{
  "n_layer": 14,
  "d_model": 160,
  "n_experts": 32,
  "router_score": "softmax",
  "normalize_top_k": true,
  "routed_scale": 1.41,
  "init_std_router": 0.0239,
  "lr_router": 0.00166,
  "norm_eps": 1e-06,
  "tie_embeddings": false,
  "beta1": 0.95,
  "grad_clip": 2.0,
  "batch_tokens": 65536,
  "steps": 4311
}
Below are experts of layer 9 (counted from 0) of a mixture-of-experts language model. Rows are named router (the router's row for the expert), up (a neuron's input weights, with its number), down (a neuron's output weights, with its number) and show model dimensions 0-159. Each number is 50 + 12 x the weight over its row's rms, rounded and kept within 0 to 99.
After each expert's rows: a language model's description of what the expert responds to; "mostly gets" lists some tokens that are sent to it at least half of the time. This comes from a sample of Wikipedia text that the model never trained on.

# expert 24
router:69 62 60 43 26 71 48 58 65 45 58 54 36 50 68 56 47 46 41 68 51 44 43 75 55 37 48 41 55 39 56 44 48 59 58 55 33 49 57 50 79 61 34 40 42 53 65 75 44 47 49 74 66 56 48 42 60 54 54 58 58 63 66 47 43 50 58 51 52 32 51 48 30 43 75 39 30 55 49 55 69 51 53 57 44 58 52 49 66 68 44 69 51 64 43 58 35 50 39 65 38 35 52 57 59 55 56 45 50 53 44 67 40 29 74 51 35 52 35 57 37 33 49 29 37 43 42 45 64 65 53 46 68 26 24 61 64 71 39 51 38 58 59 52 37 47 56 20 36 69 50 38 52 56 67 43 64 32 38 54
up7:72 37 43 35 47 61 67 79 53 52 48 50 55 37 44 49 39 68 57 53 64 45 51 43 46 60 60 71 59 46 52 56 48 33 53 31 44 66 37 57 46 47 62 53 57 43 52 46 41 44 48 62 44 58 31 50 44 53 44 62 40 52 45 75 31 60 51 48 34 48 49 61 52 41 46 54 54 51 64 53 60 69 47 62 43 42 70 35 51 54 48 25 60 46 60 26 45 67 40 54 46 35 46 39 36 67 95 51 51 50 45 63 50 44 45 46 56 43 46 56 79 44 42 41 71 44 58 61 48 41 46 32 41 28 38 63 51 44 60 36 61 41 47 58 87 28 50 48 50 31 63 46 44 41 14 60 50 32 44 64
down7:53 86 51 28 44 80 53 55 46 53 54 38 43 39 25 35 55 36 46 43 40 46 58 44 61 26 47 58 45 65 58 65 47 57 46 52 45 61 64 56 39 76 48 36 53 36 68 53 63 56 57 67 72 65 42 42 46 61 58 44 48 66 72 70 55 47 53 53 44 31 68 29 67 70 43 66 56 55 44 57 59 41 60 65 48 29 57 40 66 45 62 35 55 52 32 26 40 42 34 53 50 44 33 47 35 64 37 40 72 52 62 52 56 66 54 47 43 37 38 49 52 47 41 52 53 46 51 66 51 53 42 28 69 49 33 57 40 51 42 50 59 52 42 61 66 49 43 62 31 34 43 52 27 30 52 30 49 47 46 54
up8:55 66 59 45 32 59 60 45 69 62 52 39 59 43 77 68 54 66 61 58 54 52 12 71 53 46 35 38 44 24 54 79 66 58 35 53 57 27 52 55 47 41 42 52 63 43 55 44 58 57 51 55 44 73 53 39 56 65 46 59 59 55 42 47 40 41 43 66 52 65 53 46 41 29 53 18 53 57 58 55 36 50 37 59 41 40 53 77 55 43 57 52 64 31 57 44 59 47 42 32 69 45 68 46 60 46 36 35 59 20 54 48 61 58 52 65 53 53 49 51 56 59 48 54 60 34 47 42 34 59 44 51 52 53 38 33 49 55 82 70 54 51 28 42 44 31 64 60 68 43 56 39 33 64 45 55 38 45 50 52
down8:48 50 34 57 66 60 64 65 56 38 51 47 37 62 65 58 71 52 39 58 46 48 44 33 64 46 54 40 62 53 62 70 42 47 41 51 53 66 53 64 41 21 48 53 50 47 38 31 21 31 42 46 47 37 65 51 63 51 37 52 45 38 30 47 28 50 37 57 59 38 58 67 46 29 55 28 40 30 59 73 59 66 40 48 43 55 66 49 50 59 40 55 71 32 52 48 58 44 72 54 68 61 51 63 42 36 27 58 48 52 64 37 53 75 36 48 38 63 64 59 65 41 49 68 49 39 38 59 57 72 51 65 51 56 46 53 59 27 29 58 43 72 29 57 52 26 54 59 36 37 46 53 52 64 42 39 41 51 47 65
It responds to: Verbs and predicates
mostly gets: "°N", " been", " went", " began", " remained", " were"

# expert 1
router:35 62 43 30 41 59 53 45 50 49 39 54 47 31 30 54 64 37 57 58 30 66 61 52 61 72 40 45 46 50 46 61 47 56 64 44 66 63 61 49 33 49 54 69 47 53 62 33 68 58 58 50 52 40 38 61 43 62 57 47 61 59 63 82 45 42 59 74 41 48 67 48 40 59 45 63 45 51 53 53 74 42 36 62 55 41 61 56 77 41 54 31 37 65 57 42 45 54 34 60 42 43 52 53 52 43 50 57 59 48 42 61 40 64 55 54 31 55 57 38 54 53 59 35 30 36 39 78 49 28 18 57 60 31 28 57 31 65 61 53 51 50 38 45 53 67 68 55 59 45 41 32 48 61 53 70 69 33 52 74
up1:43 83 57 47 69 50 54 48 30 55 44 70 19 53 37 54 52 34 60 47 46 45 49 44 64 54 41 69 31 46 54 36 37 50 40 56 34 47 42 67 61 45 52 54 64 61 45 85 31 60 64 61 40 60 43 42 58 50 50 55 37 42 57 65 71 42 74 55 44 52 57 43 48 52 49 31 52 50 52 55 54 50 49 65 62 54 65 25 30 46 30 39 51 60 43 41 54 53 58 64 74 50 33 53 51 61 54 59 44 29 53 72 58 57 67 50 36 68 30 32 35 38 62 33 56 33 40 43 36 64 44 63 33 49 48 46 53 25 46 52 49 60 56 56 58 45 55 45 32 33 52 60 60 51 48 41 44 52 79 69
down1:44 30 41 59 52 58 30 65 52 74 42 79 49 60 42 66 37 79 68 59 37 61 48 49 61 55 45 59 23 66 55 61 51 56 33 53 43 44 50 80 50 55 64 69 60 51 62 37 46 48 60 36 47 52 47 53 38 39 50 21 71 43 49 53 56 59 43 68 63 30 47 39 57 45 39 37 40 42 32 47 56 54 54 38 62 31 53 26 48 66 63 73 42 44 35 39 44 41 46 48 42 60 53 54 67 57 47 43 49 28 53 37 29 56 65 43 57 49 42 39 55 41 60 50 58 55 51 47 21 43 51 46 56 39 39 68 66 59 28 42 36 70 41 53 23 58 51 56 47 56 46 45 42 54 56 48 51 70 67 58
up2:26 28 59 34 59 49 56 69 34 48 56 66 40 53 45 49 50 57 42 42 60 62 58 28 33 57 36 46 49 52 28 41 46 56 58 34 44 54 50 65 55 72 75 59 55 48 71 26 75 44 65 67 69 34 39 32 49 51 50 59 60 47 52 67 46 50 35 60 34 59 51 31 69 55 49 50 53 57 50 45 60 63 33 57 38 51 44 42 45 50 70 68 55 56 30 42 31 41 47 51 55 56 84 43 43 42 40 31 40 43 24 57 46 50 35 30 63 63 45 28 39 51 48 36 52 48 65 60 43 55 81 61 41 42 49 33 59 38 46 64 42 41 45 58 43 36 67 66 53 46 42 59 49 31 55 50 55 45 45 36
down2:54 61 37 33 48 50 55 42 54 37 52 48 31 72 54 55 68 39 53 62 58 51 50 47 43 40 44 38 39 48 75 82 45 87 17 64 52 51 63 44 44 57 38 54 41 44 40 58 63 70 63 67 43 43 69 58 60 56 43 36 33 63 50 51 58 47 53 45 47 81 46 51 44 46 46 33 58 75 47 42 41 42 61 57 31 37 63 55 60 50 36 33 50 51 55 38 57 56 46 40 54 41 59 51 63 48 23 63 76 57 66 55 67 45 46 59 39 35 46 48 52 47 47 67 58 41 33 48 52 56 52 17 75 49 31 53 45 54 56 47 55 44 36 30 63 36 68 46 40 45 50 45 51 30 50 52 57 34 39 40
It responds to: Personal name pieces
mostly gets: " Chris", " Robert", " David", " Richard", " John", " Brian"

# expert 8
router:50 54 44 57 40 67 27 53 61 49 36 58 50 41 47 62 70 46 44 68 46 33 45 62 63 63 65 41 31 44 79 84 49 61 59 45 58 55 65 40 48 63 52 48 36 56 44 55 61 69 52 64 40 28 51 49 42 58 40 45 41 67 60 62 33 62 44 63 45 35 56 32 63 36 45 50 51 41 42 58 60 56 57 64 79 55 60 57 77 55 49 56 40 64 58 33 66 41 44 52 64 46 61 53 54 36 70 55 55 67 46 40 67 70 30 72 61 66 38 51 48 36 47 52 53 24 57 68 59 35 55 49 62 50 44 53 46 60 55 55 52 54 31 38 58 51 71 51 45 40 51 32 36 67 63 58 82 42 45 41
up0:74 75 49 47 67 41 61 47 35 52 48 33 52 34 60 56 64 52 57 52 51 18 60 53 48 58 29 54 47 42 67 62 46 29 76 44 45 38 48 59 45 38 43 57 60 40 62 30 74 37 44 61 60 62 42 39 54 66 49 38 57 28 35 45 57 42 71 66 51 54 54 72 66 51 47 64 46 56 51 47 55 56 78 31 59 37 35 42 54 32 23 63 32 48 65 39 46 47 41 44 47 39 66 68 59 46 59 70 44 42 50 50 57 27 46 53 68 70 52 48 53 49 44 36 33 33 59 60 60 51 52 42 50 68 73 47 54 81 43 46 47 39 54 36 55 52 31 53 62 59 54 57 43 52 41 47 59 49 65 53
down0:43 41 52 75 32 64 52 32 62 36 54 47 50 43 67 71 39 63 57 33 41 41 64 52 46 49 40 71 64 52 76 47 58 34 43 57 51 55 44 45 69 53 66 42 44 30 37 42 81 51 52 56 42 57 52 38 63 54 49 29 67 62 49 44 38 49 39 26 46 59 47 38 57 21 46 36 63 62 48 56 51 47 36 50 52 51 56 47 52 31 58 39 41 50 36 56 50 51 55 69 61 45 48 38 43 48 55 58 39 49 26 62 44 40 50 51 57 77 17 51 60 40 42 41 31 49 44 79 52 45 59 71 70 23 70 49 48 68 53 54 37 62 52 44 67 36 55 50 53 56 16 55 50 45 57 53 59 59 48 56
up1:43 80 51 56 47 24 57 62 42 46 56 42 40 49 46 42 48 48 52 41 76 33 51 51 43 42 55 38 55 54 50 55 53 61 47 48 64 58 48 54 55 56 60 39 32 49 42 64 52 58 45 54 46 62 56 25 45 51 50 38 54 34 29 25 73 43 67 42 65 46 51 45 42 61 54 66 60 30 60 50 45 37 24 44 58 75 56 37 40 50 50 58 58 56 56 74 33 42 48 38 41 56 63 51 47 52 56 70 60 11 40 50 59 44 64 52 53 41 22 48 55 67 51 26 52 43 28 48 72 60 51 62 33 55 44 33 85 54 27 55 56 34 34 42 45 59 53 53 57 56 58 31 37 49 51 32 62 54 48 63
down1:75 52 51 49 65 47 58 44 43 36 43 52 63 41 34 64 44 61 47 59 40 50 37 47 43 49 32 59 73 60 73 39 67 33 48 52 27 50 35 45 48 41 42 69 44 60 61 34 58 80 61 69 26 51 58 52 28 56 47 32 46 57 44 48 42 51 44 51 36 59 40 58 49 65 57 24 25 31 40 70 47 39 71 51 37 52 54 53 50 56 46 54 34 60 46 47 46 43 49 64 57 47 64 66 39 49 62 59 75 39 58 71 56 41 37 50 65 64 45 56 58 57 48 48 62 45 29 65 39 47 28 60 41 45 60 58 54 60 54 65 48 50 42 53 36 67 52 45 53 48 33 61 50 71 37 22 21 52 64 32
It responds to: Foreign name fragments
mostly gets: "ova", "č", "iro", "ović", "za", "ı"

# expert 20
router:25 50 59 65 66 55 41 21 57 42 49 46 39 48 68 40 62 57 48 59 51 73 57 41 43 55 66 52 55 45 40 64 47 69 68 74 60 40 47 42 34 42 55 64 50 50 53 54 54 39 55 54 50 59 44 39 60 44 72 62 48 50 53 67 75 47 25 57 39 56 47 50 53 50 42 60 46 58 48 44 67 36 59 52 56 66 54 67 62 53 54 37 39 74 71 52 37 46 27 30 46 47 60 53 45 51 52 57 66 46 63 40 45 60 62 28 23 44 23 36 61 51 69 50 77 47 58 51 61 44 63 56 58 52 65 52 69 71 67 62 67 49 37 52 39 49 55 57 59 79 62 64 41 60 35 35 36 56 58 61
up0:74 56 58 42 42 42 44 53 73 54 62 53 42 46 65 41 53 77 34 35 65 44 43 56 43 54 59 42 47 26 30 43 39 49 32 45 56 68 31 59 75 35 55 57 52 29 70 32 73 54 59 60 46 59 38 28 53 52 64 54 70 57 40 55 35 53 52 46 49 59 57 59 54 24 61 37 58 36 49 39 52 47 38 64 67 64 53 38 64 30 48 61 18 26 56 37 32 47 61 59 29 59 44 53 64 50 50 32 49 57 44 56 36 57 42 54 61 44 64 46 54 49 55 50 33 54 49 45 60 58 59 24 40 55 45 57 63 62 47 49 62 37 46 52 57 54 22 35 42 50 49 57 48 46 44 76 54 54 25 64
down0:41 61 48 52 56 58 60 62 62 61 50 48 67 59 67 25 34 50 42 42 65 43 41 71 57 32 40 41 46 24 34 36 59 62 26 48 47 44 41 52 61 32 32 62 60 55 62 52 55 53 49 69 71 55 40 37 65 76 49 44 50 71 49 50 69 50 38 49 60 40 17 56 69 44 54 40 56 41 46 60 58 28 38 55 63 52 39 27 49 48 58 55 43 68 43 54 44 31 52 71 38 48 55 47 39 27 48 72 54 55 61 51 54 32 49 51 43 59 44 68 47 41 48 64 51 35 73 61 46 39 70 44 51 69 41 31 45 56 60 53 40 35 53 34 35 45 43 26 56 42 71 48 63 62 33 65 54 47 50 58
up1:59 53 34 50 35 47 60 35 54 50 40 75 53 48 72 40 49 76 31 69 35 37 63 54 67 61 38 46 53 34 68 62 42 45 51 57 64 43 54 64 62 48 60 24 44 47 31 60 61 54 47 48 39 72 46 38 47 41 36 54 33 32 45 35 59 64 53 51 42 67 40 60 39 36 46 56 44 57 61 38 64 62 36 51 63 52 65 45 68 37 52 36 39 35 54 33 47 29 46 39 41 36 38 46 41 62 54 50 59 71 36 66 61 46 63 35 64 34 49 67 47 31 51 56 64 42 46 69 49 58 70 19 33 42 66 56 51 63 50 51 44 59 66 51 58 51 37 27 61 54 76 54 58 47 58 42 41 70 52 59
down1:54 51 53 43 48 44 61 42 49 66 70 39 78 58 46 38 49 45 43 56 34 37 43 64 55 57 56 40 59 58 56 28 56 26 42 56 47 34 59 56 52 19 49 40 55 59 55 53 42 48 54 63 47 46 65 51 37 62 59 73 47 42 47 38 49 58 55 50 55 52 56 38 41 68 41 45 35 47 55 33 59 47 48 55 40 47 55 37 58 28 72 52 23 40 66 51 35 67 43 64 53 53 50 55 49 29 32 73 45 65 53 59 66 58 28 42 52 48 45 76 29 40 61 73 45 60 58 39 77 66 27 67 39 30 29 58 59 43 54 47 56 79 53 57 38 34 55 56 43 38 39 70 45 49 60 36 43 50 65 41
It responds to: Role and field nouns
mostly gets: " politician", " FW", " vocals", "ologist", " education", " Captain"

# expert 13
router:69 44 31 51 58 35 28 50 39 47 39 40 48 38 43 47 53 47 57 48 34 62 29 44 42 56 41 73 65 69 42 40 51 53 61 51 20 39 25 43 54 53 74 43 71 55 54 46 44 41 62 55 47 52 56 55 41 52 36 24 51 57 44 23 61 57 50 41 60 47 50 55 50 64 38 37 48 50 60 46 55 68 58 55 51 42 54 52 43 49 43 42 43 38 63 46 72 45 75 36 47 52 45 28 60 28 49 43 43 55 63 71 36 33 55 41 54 64 61 58 70 45 58 57 52 53 42 44 40 53 46 51 57 59 56 81 39 69 40 38 47 44 53 56 65 46 30 46 27 36 70 27 36 54 24 40 27 72 35 56
up1:57 79 47 65 50 46 62 55 74 57 46 64 51 53 48 52 68 54 46 63 49 21 42 79 41 54 58 44 25 50 43 61 39 53 39 39 38 40 59 60 46 31 47 52 43 75 57 59 41 59 58 51 44 57 43 38 39 48 31 43 43 59 41 47 66 54 66 51 67 61 55 46 40 56 73 41 56 46 68 50 55 71 55 45 55 57 65 62 47 54 67 44 57 40 32 33 58 59 59 46 63 47 47 44 56 53 51 50 44 40 50 73 70 27 40 46 53 21 59 62 48 60 48 45 46 07 19 41 52 67 36 38 42 60 31 59 32 58 56 43 43 40 44 40 56 40 48 28 58 33 59 45 57 48 42 42 40 62 29 45
down1:45 46 66 52 56 48 68 41 59 52 63 57 59 47 49 30 23 40 55 28 65 38 36 44 50 75 82 59 50 41 45 57 22 34 51 17 41 66 52 54 43 49 39 59 30 41 70 72 44 59 50 45 69 38 36 57 67 36 46 76 55 52 45 45 51 31 63 42 36 51 26 48 62 62 58 62 56 52 55 49 54 49 49 45 54 58 49 59 43 35 60 34 40 32 39 52 74 75 62 48 52 55 44 59 59 39 42 31 43 51 37 52 45 30 45 43 26 64 30 52 45 66 53 39 58 62 39 57 45 47 41 63 56 48 67 76 51 49 70 48 46 57 65 39 47 57 44 40 54 61 42 50 53 31 50 57 58 58 63 47
up2:48 60 77 50 40 53 46 56 40 59 51 38 27 42 47 64 42 50 67 61 27 60 65 51 42 54 64 59 59 43 52 53 60 56 57 59 50 57 36 44 69 52 56 37 63 66 61 55 52 30 50 51 57 68 43 23 56 41 42 47 39 46 54 44 31 45 54 61 63 75 58 40 36 32 42 63 52 61 56 60 56 57 30 36 55 47 55 46 65 44 34 21 52 55 57 46 56 22 52 22 56 46 45 42 35 42 46 44 34 30 33 53 64 50 64 35 38 45 37 47 56 66 51 49 41 56 37 60 23 62 67 43 79 57 44 50 54 54 42 74 54 61 40 61 80 35 46 61 59 52 67 40 36 50 56 45 57 21 56 60
down2:33 62 48 79 47 43 59 26 40 67 27 71 51 44 53 54 54 62 59 34 58 48 43 60 40 47 70 52 22 54 66 52 62 28 38 44 47 50 56 43 63 54 50 74 66 41 55 50 54 67 55 63 45 52 38 63 62 55 52 45 39 61 47 56 46 56 54 45 61 31 43 39 56 55 51 55 66 54 71 34 48 45 46 44 51 51 44 32 50 29 26 22 49 67 42 34 56 82 68 44 49 64 36 60 51 48 38 51 20 37 58 59 42 72 37 64 35 65 44 56 42 37 53 46 62 53 47 43 40 48 32 38 51 50 28 58 38 42 57 46 45 54 55 43 44 61 55 79 70 35 59 45 55 63 38 58 34 55 47 64
It responds to: Word-initial consonant pieces
mostly gets: " ch", "-c", " c", " Comp", " comp", "Ch"

# expert 7
router:57 41 62 74 51 83 41 52 44 67 50 77 53 63 49 41 69 55 36 49 69 62 57 52 71 54 31 54 77 39 67 41 52 64 60 51 70 56 50 32 62 38 32 50 39 58 28 51 39 44 42 62 49 39 69 67 53 56 62 55 70 38 68 59 65 43 46 43 57 46 41 70 58 60 38 39 44 45 63 62 35 52 62 57 61 46 48 45 48 61 47 64 75 53 43 55 24 40 50 53 24 50 58 72 79 40 35 49 66 68 68 48 51 57 54 36 31 41 56 55 63 42 45 43 54 45 53 41 54 46 61 51 54 58 56 23 61 54 53 56 58 51 36 68 54 36 54 57 41 59 62 29 43 56 37 44 38 56 53 54
up0:76 68 58 48 42 57 53 49 58 65 49 70 72 41 67 37 67 40 60 79 41 40 51 61 43 60 29 44 35 23 53 54 52 41 44 52 53 53 40 60 53 37 45 58 63 44 40 59 33 40 38 88 35 43 61 67 59 87 60 40 62 51 39 54 63 42 65 60 40 55 38 44 34 60 52 64 32 56 68 38 45 77 64 44 50 50 41 42 45 67 52 37 55 45 54 44 49 37 50 38 42 40 63 56 58 45 68 59 30 50 54 47 81 54 54 40 46 44 43 52 64 65 45 54 57 46 50 54 56 58 62 45 37 61 45 51 48 57 64 41 46 56 32 65 55 70 56 55 69 27 58 32 54 46 43 50 35 32 59 50
down0:57 52 45 48 72 45 59 60 39 37 55 41 27 65 59 47 72 58 55 39 59 62 41 26 41 46 32 36 46 75 74 49 38 51 70 39 61 65 50 39 47 44 54 48 52 52 36 38 63 60 50 46 45 79 58 59 55 61 29 41 64 44 58 68 51 53 68 47 22 49 62 56 62 50 43 43 41 47 60 38 33 51 65 52 48 17 55 58 50 43 44 48 40 69 64 47 49 46 61 58 40 42 48 53 61 63 35 53 58 54 41 62 47 35 52 52 47 64 23 51 33 68 66 58 43 47 47 43 59 68 47 20 61 51 22 50 52 34 42 74 70 61 39 32 48 30 52 60 33 46 28 50 47 49 56 51 58 44 47 63
up1:41 75 58 68 48 56 43 72 57 44 53 42 41 28 56 49 58 33 59 55 42 70 61 35 40 58 45 28 46 44 46 32 57 49 48 48 45 41 52 38 65 32 49 55 45 32 57 57 52 41 56 44 63 63 43 45 43 54 35 31 81 48 52 35 58 50 78 38 53 37 25 40 31 44 33 58 28 69 62 45 42 66 48 59 53 52 69 48 42 30 36 63 43 31 49 60 47 64 55 39 70 52 27 47 49 42 60 43 54 23 56 38 36 53 48 45 30 36 53 49 37 47 37 47 32 53 55 35 58 73 39 34 37 36 51 47 22 71 66 53 41 35 53 62 63 64 38 50 63 48 56 39 38 49 47 53 56 38 55 64
down1:37 62 43 50 60 46 52 47 47 51 40 29 71 69 58 45 49 42 60 48 50 49 51 43 32 47 32 55 44 54 57 66 52 36 64 63 47 48 34 10 45 79 63 58 49 49 44 56 45 53 72 45 31 61 35 49 60 55 62 32 49 39 38 52 46 67 45 48 33 87 46 25 22 66 51 37 57 59 35 44 55 63 73 48 52 50 44 33 57 50 50 54 44 57 40 63 70 47 47 56 65 58 61 57 59 59 29 36 30 61 67 57 24 60 41 40 51 70 55 42 33 51 55 54 69 54 51 57 40 40 34 38 39 69 43 42 74 39 61 35 63 39 53 52 67 52 41 45 55 56 47 37 58 35 54 48 54 49 59 50
It responds to: Copulas and field labels
mostly gets: " Date", " Location", " Succeeded", " Preceded", "History", " Votes"

# expert 2
router:54 35 53 61 69 57 59 65 48 64 60 71 40 54 60 43 51 63 52 44 60 65 33 42 43 52 60 52 64 50 67 38 46 74 38 68 52 49 50 65 69 48 55 27 46 53 37 27 40 61 50 32 54 62 48 37 74 58 48 40 47 56 48 48 53 21 48 73 25 56 43 49 63 45 43 30 59 63 43 64 45 34 63 68 72 64 42 56 42 59 51 53 52 36 77 65 51 51 56 39 54 61 59 71 21 52 46 26 54 41 48 52 48 62 43 44 53 38 54 49 42 34 79 36 70 46 48 40 39 44 58 41 60 57 60 46 58 68 67 48 41 62 54 50 42 38 56 63 44 47 64 45 65 27 46 36 34 70 56 62
up0:76 46 33 80 53 58 38 53 86 62 49 58 45 56 70 49 40 53 49 44 71 57 50 55 56 44 44 58 54 40 61 51 52 55 37 61 33 58 46 54 48 52 81 26 48 49 35 50 70 60 37 37 65 47 54 94 34 43 51 60 47 65 65 56 40 45 59 53 46 49 45 65 39 32 64 63 61 50 48 74 36 50 47 53 42 57 50 57 25 47 62 48 52 47 46 35 39 50 65 43 24 53 56 41 44 50 47 48 53 47 52 57 40 34 49 38 28 49 28 46 22 29 44 58 43 55 28 63 62 52 52 60 59 54 19 41 45 69 55 50 49 37 57 47 45 53 58 45 52 58 75 51 53 37 55 54 45 38 43 49
down0:72 54 48 50 37 42 72 38 59 45 62 56 62 43 58 67 27 47 43 18 49 71 68 62 72 15 46 60 69 44 38 47 30 48 66 50 60 62 42 50 45 42 77 57 67 34 51 53 62 52 51 28 43 41 52 64 27 53 55 52 56 29 51 58 58 42 60 33 67 45 42 37 41 43 58 52 56 44 45 56 43 44 35 57 49 55 51 39 39 61 54 74 37 58 43 33 53 52 61 54 43 64 65 52 32 51 58 41 50 59 45 70 46 76 46 47 41 56 76 52 58 58 41 58 38 34 51 61 58 55 31 61 54 40 50 30 41 43 43 55 69 37 51 46 55 53 32 46 31 51 47 40 23 49 59 42 47 52 45 74
up1:47 64 56 60 40 51 32 16 41 55 55 42 57 41 88 41 36 45 50 58 36 59 71 66 44 65 42 46 46 62 55 55 41 46 51 40 37 48 37 27 68 36 47 54 56 42 42 41 33 57 39 44 29 32 40 48 59 46 66 42 49 53 62 21 55 41 48 39 58 55 32 51 39 48 58 50 43 50 80 37 71 57 51 58 55 42 66 55 43 38 49 41 39 56 65 64 51 50 63 48 65 58 49 25 33 71 68 51 48 44 48 29 36 54 49 53 40 46 47 55 54 52 52 45 43 50 32 42 53 48 73 56 34 65 56 51 52 61 34 70 45 55 36 76 62 57 59 47 43 59 55 51 54 72 39 57 54 62 19 74
down1:54 47 47 45 46 60 45 68 33 37 48 52 50 74 59 38 41 49 74 49 59 65 27 52 42 57 60 66 51 69 47 45 59 48 37 66 48 45 53 48 31 76 47 52 65 59 51 48 44 54 34 64 67 33 49 66 46 40 51 51 58 52 36 46 32 56 39 52 48 40 41 64 85 48 51 25 35 57 52 55 46 39 72 46 44 32 55 52 37 59 53 46 73 36 34 40 25 33 51 52 58 35 59 41 32 27 56 38 61 29 81 46 55 49 38 81 52 35 39 46 54 64 65 47 52 58 49 53 46 44 52 45 75 51 42 58 52 41 42 45 73 67 48 47 53 38 67 56 56 63 40 27 56 57 46 32 46 40 63 46
It responds to: Common noun endings
mostly gets: " member", " politician", " novel", " woman", " organization", " officer"

# expert 25
router:55 42 45 36 44 43 36 60 57 55 49 39 52 41 33 62 58 40 63 53 41 52 56 61 77 62 38 59 47 61 55 56 42 58 58 49 27 47 46 68 26 57 53 59 40 29 48 40 70 57 56 54 46 44 60 75 60 47 42 57 50 33 70 61 47 25 58 65 27 57 62 32 61 58 30 63 43 25 66 50 58 51 48 40 47 69 36 71 53 52 53 39 31 65 58 43 40 49 47 42 48 52 54 57 40 38 56 58 41 77 41 34 54 50 42 42 41 66 45 55 33 52 39 54 48 57 45 76 47 44 35 72 52 36 38 76 54 63 52 72 43 57 34 35 52 69 57 40 59 58 35 47 46 79 60 42 51 72 38 32
up1:49 67 54 65 66 55 54 40 67 55 66 45 45 33 47 40 52 67 53 56 56 53 49 65 39 47 46 56 49 58 51 45 52 35 63 75 46 28 40 26 63 39 44 47 46 52 32 40 45 57 42 44 76 49 56 52 52 55 48 48 59 53 73 50 45 36 63 35 21 76 38 39 61 62 47 27 55 48 48 54 63 54 46 37 50 31 62 54 57 43 53 32 36 33 48 50 52 40 50 33 51 55 60 49 38 60 59 46 65 57 15 42 80 45 37 48 44 67 62 24 38 47 49 64 58 40 57 69 54 64 48 66 46 32 62 58 54 47 60 63 49 70 71 72 47 58 61 54 74 62 50 75 63 57 57 52 48 70 63 41
down1:56 29 50 58 79 39 54 47 38 49 46 44 45 62 42 43 40 51 49 41 42 64 58 61 68 46 67 48 59 41 52 52 56 60 54 46 61 65 73 69 61 45 60 41 69 63 90 63 58 38 52 35 63 31 70 47 52 32 53 52 50 37 65 44 48 56 75 28 66 37 47 37 34 60 57 45 48 57 58 42 28 73 54 48 40 53 48 46 55 54 40 36 64 27 39 46 28 54 36 54 42 61 59 46 60 46 34 42 65 49 54 60 42 59 63 36 30 56 51 29 40 66 50 39 46 38 35 50 76 36 60 13 55 48 60 43 48 43 58 37 51 53 61 47 52 41 59 49 46 47 47 52 43 22 68 55 44 56 37 46
up2:38 49 74 59 51 60 50 48 56 52 58 57 34 41 39 50 61 48 46 33 48 67 57 65 63 67 27 47 33 52 58 47 39 62 38 37 36 46 44 71 44 68 49 67 61 76 63 45 54 43 64 48 43 57 36 48 44 50 45 39 42 59 54 48 58 54 62 48 41 54 47 62 54 36 39 53 62 58 52 75 27 51 72 55 50 50 41 64 54 63 40 78 51 82 58 41 35 63 48 65 33 61 39 54 64 38 49 48 46 44 40 61 43 49 48 57 56 48 48 40 47 11 54 49 39 46 25 60 36 44 66 57 29 33 49 65 22 68 42 55 58 52 26 35 50 45 59 43 34 23 43 56 61 42 71 63 52 57 55 46
down2:41 57 47 58 34 49 51 50 49 38 63 42 61 51 53 34 56 21 51 55 63 40 55 65 60 43 44 46 16 63 70 67 57 59 66 36 43 57 44 76 59 49 50 57 60 60 32 57 41 44 63 49 35 36 65 55 39 63 70 48 40 55 53 33 56 40 41 51 44 59 61 68 35 28 57 50 43 57 49 47 48 28 61 68 32 47 47 42 28 40 60 46 74 58 51 24 44 70 51 56 62 54 71 57 44 28 24 64 53 50 70 56 52 47 48 45 56 43 45 40 53 36 58 60 58 48 40 54 40 41 77 53 61 44 27 36 42 62 38 71 65 65 48 44 26 44 60 32 50 57 39 52 64 36 49 38 53 61 63 43
It responds to: Place and team names
mostly gets: " Scott", " Charlie", "apolis", "John", " Boston", " Michael"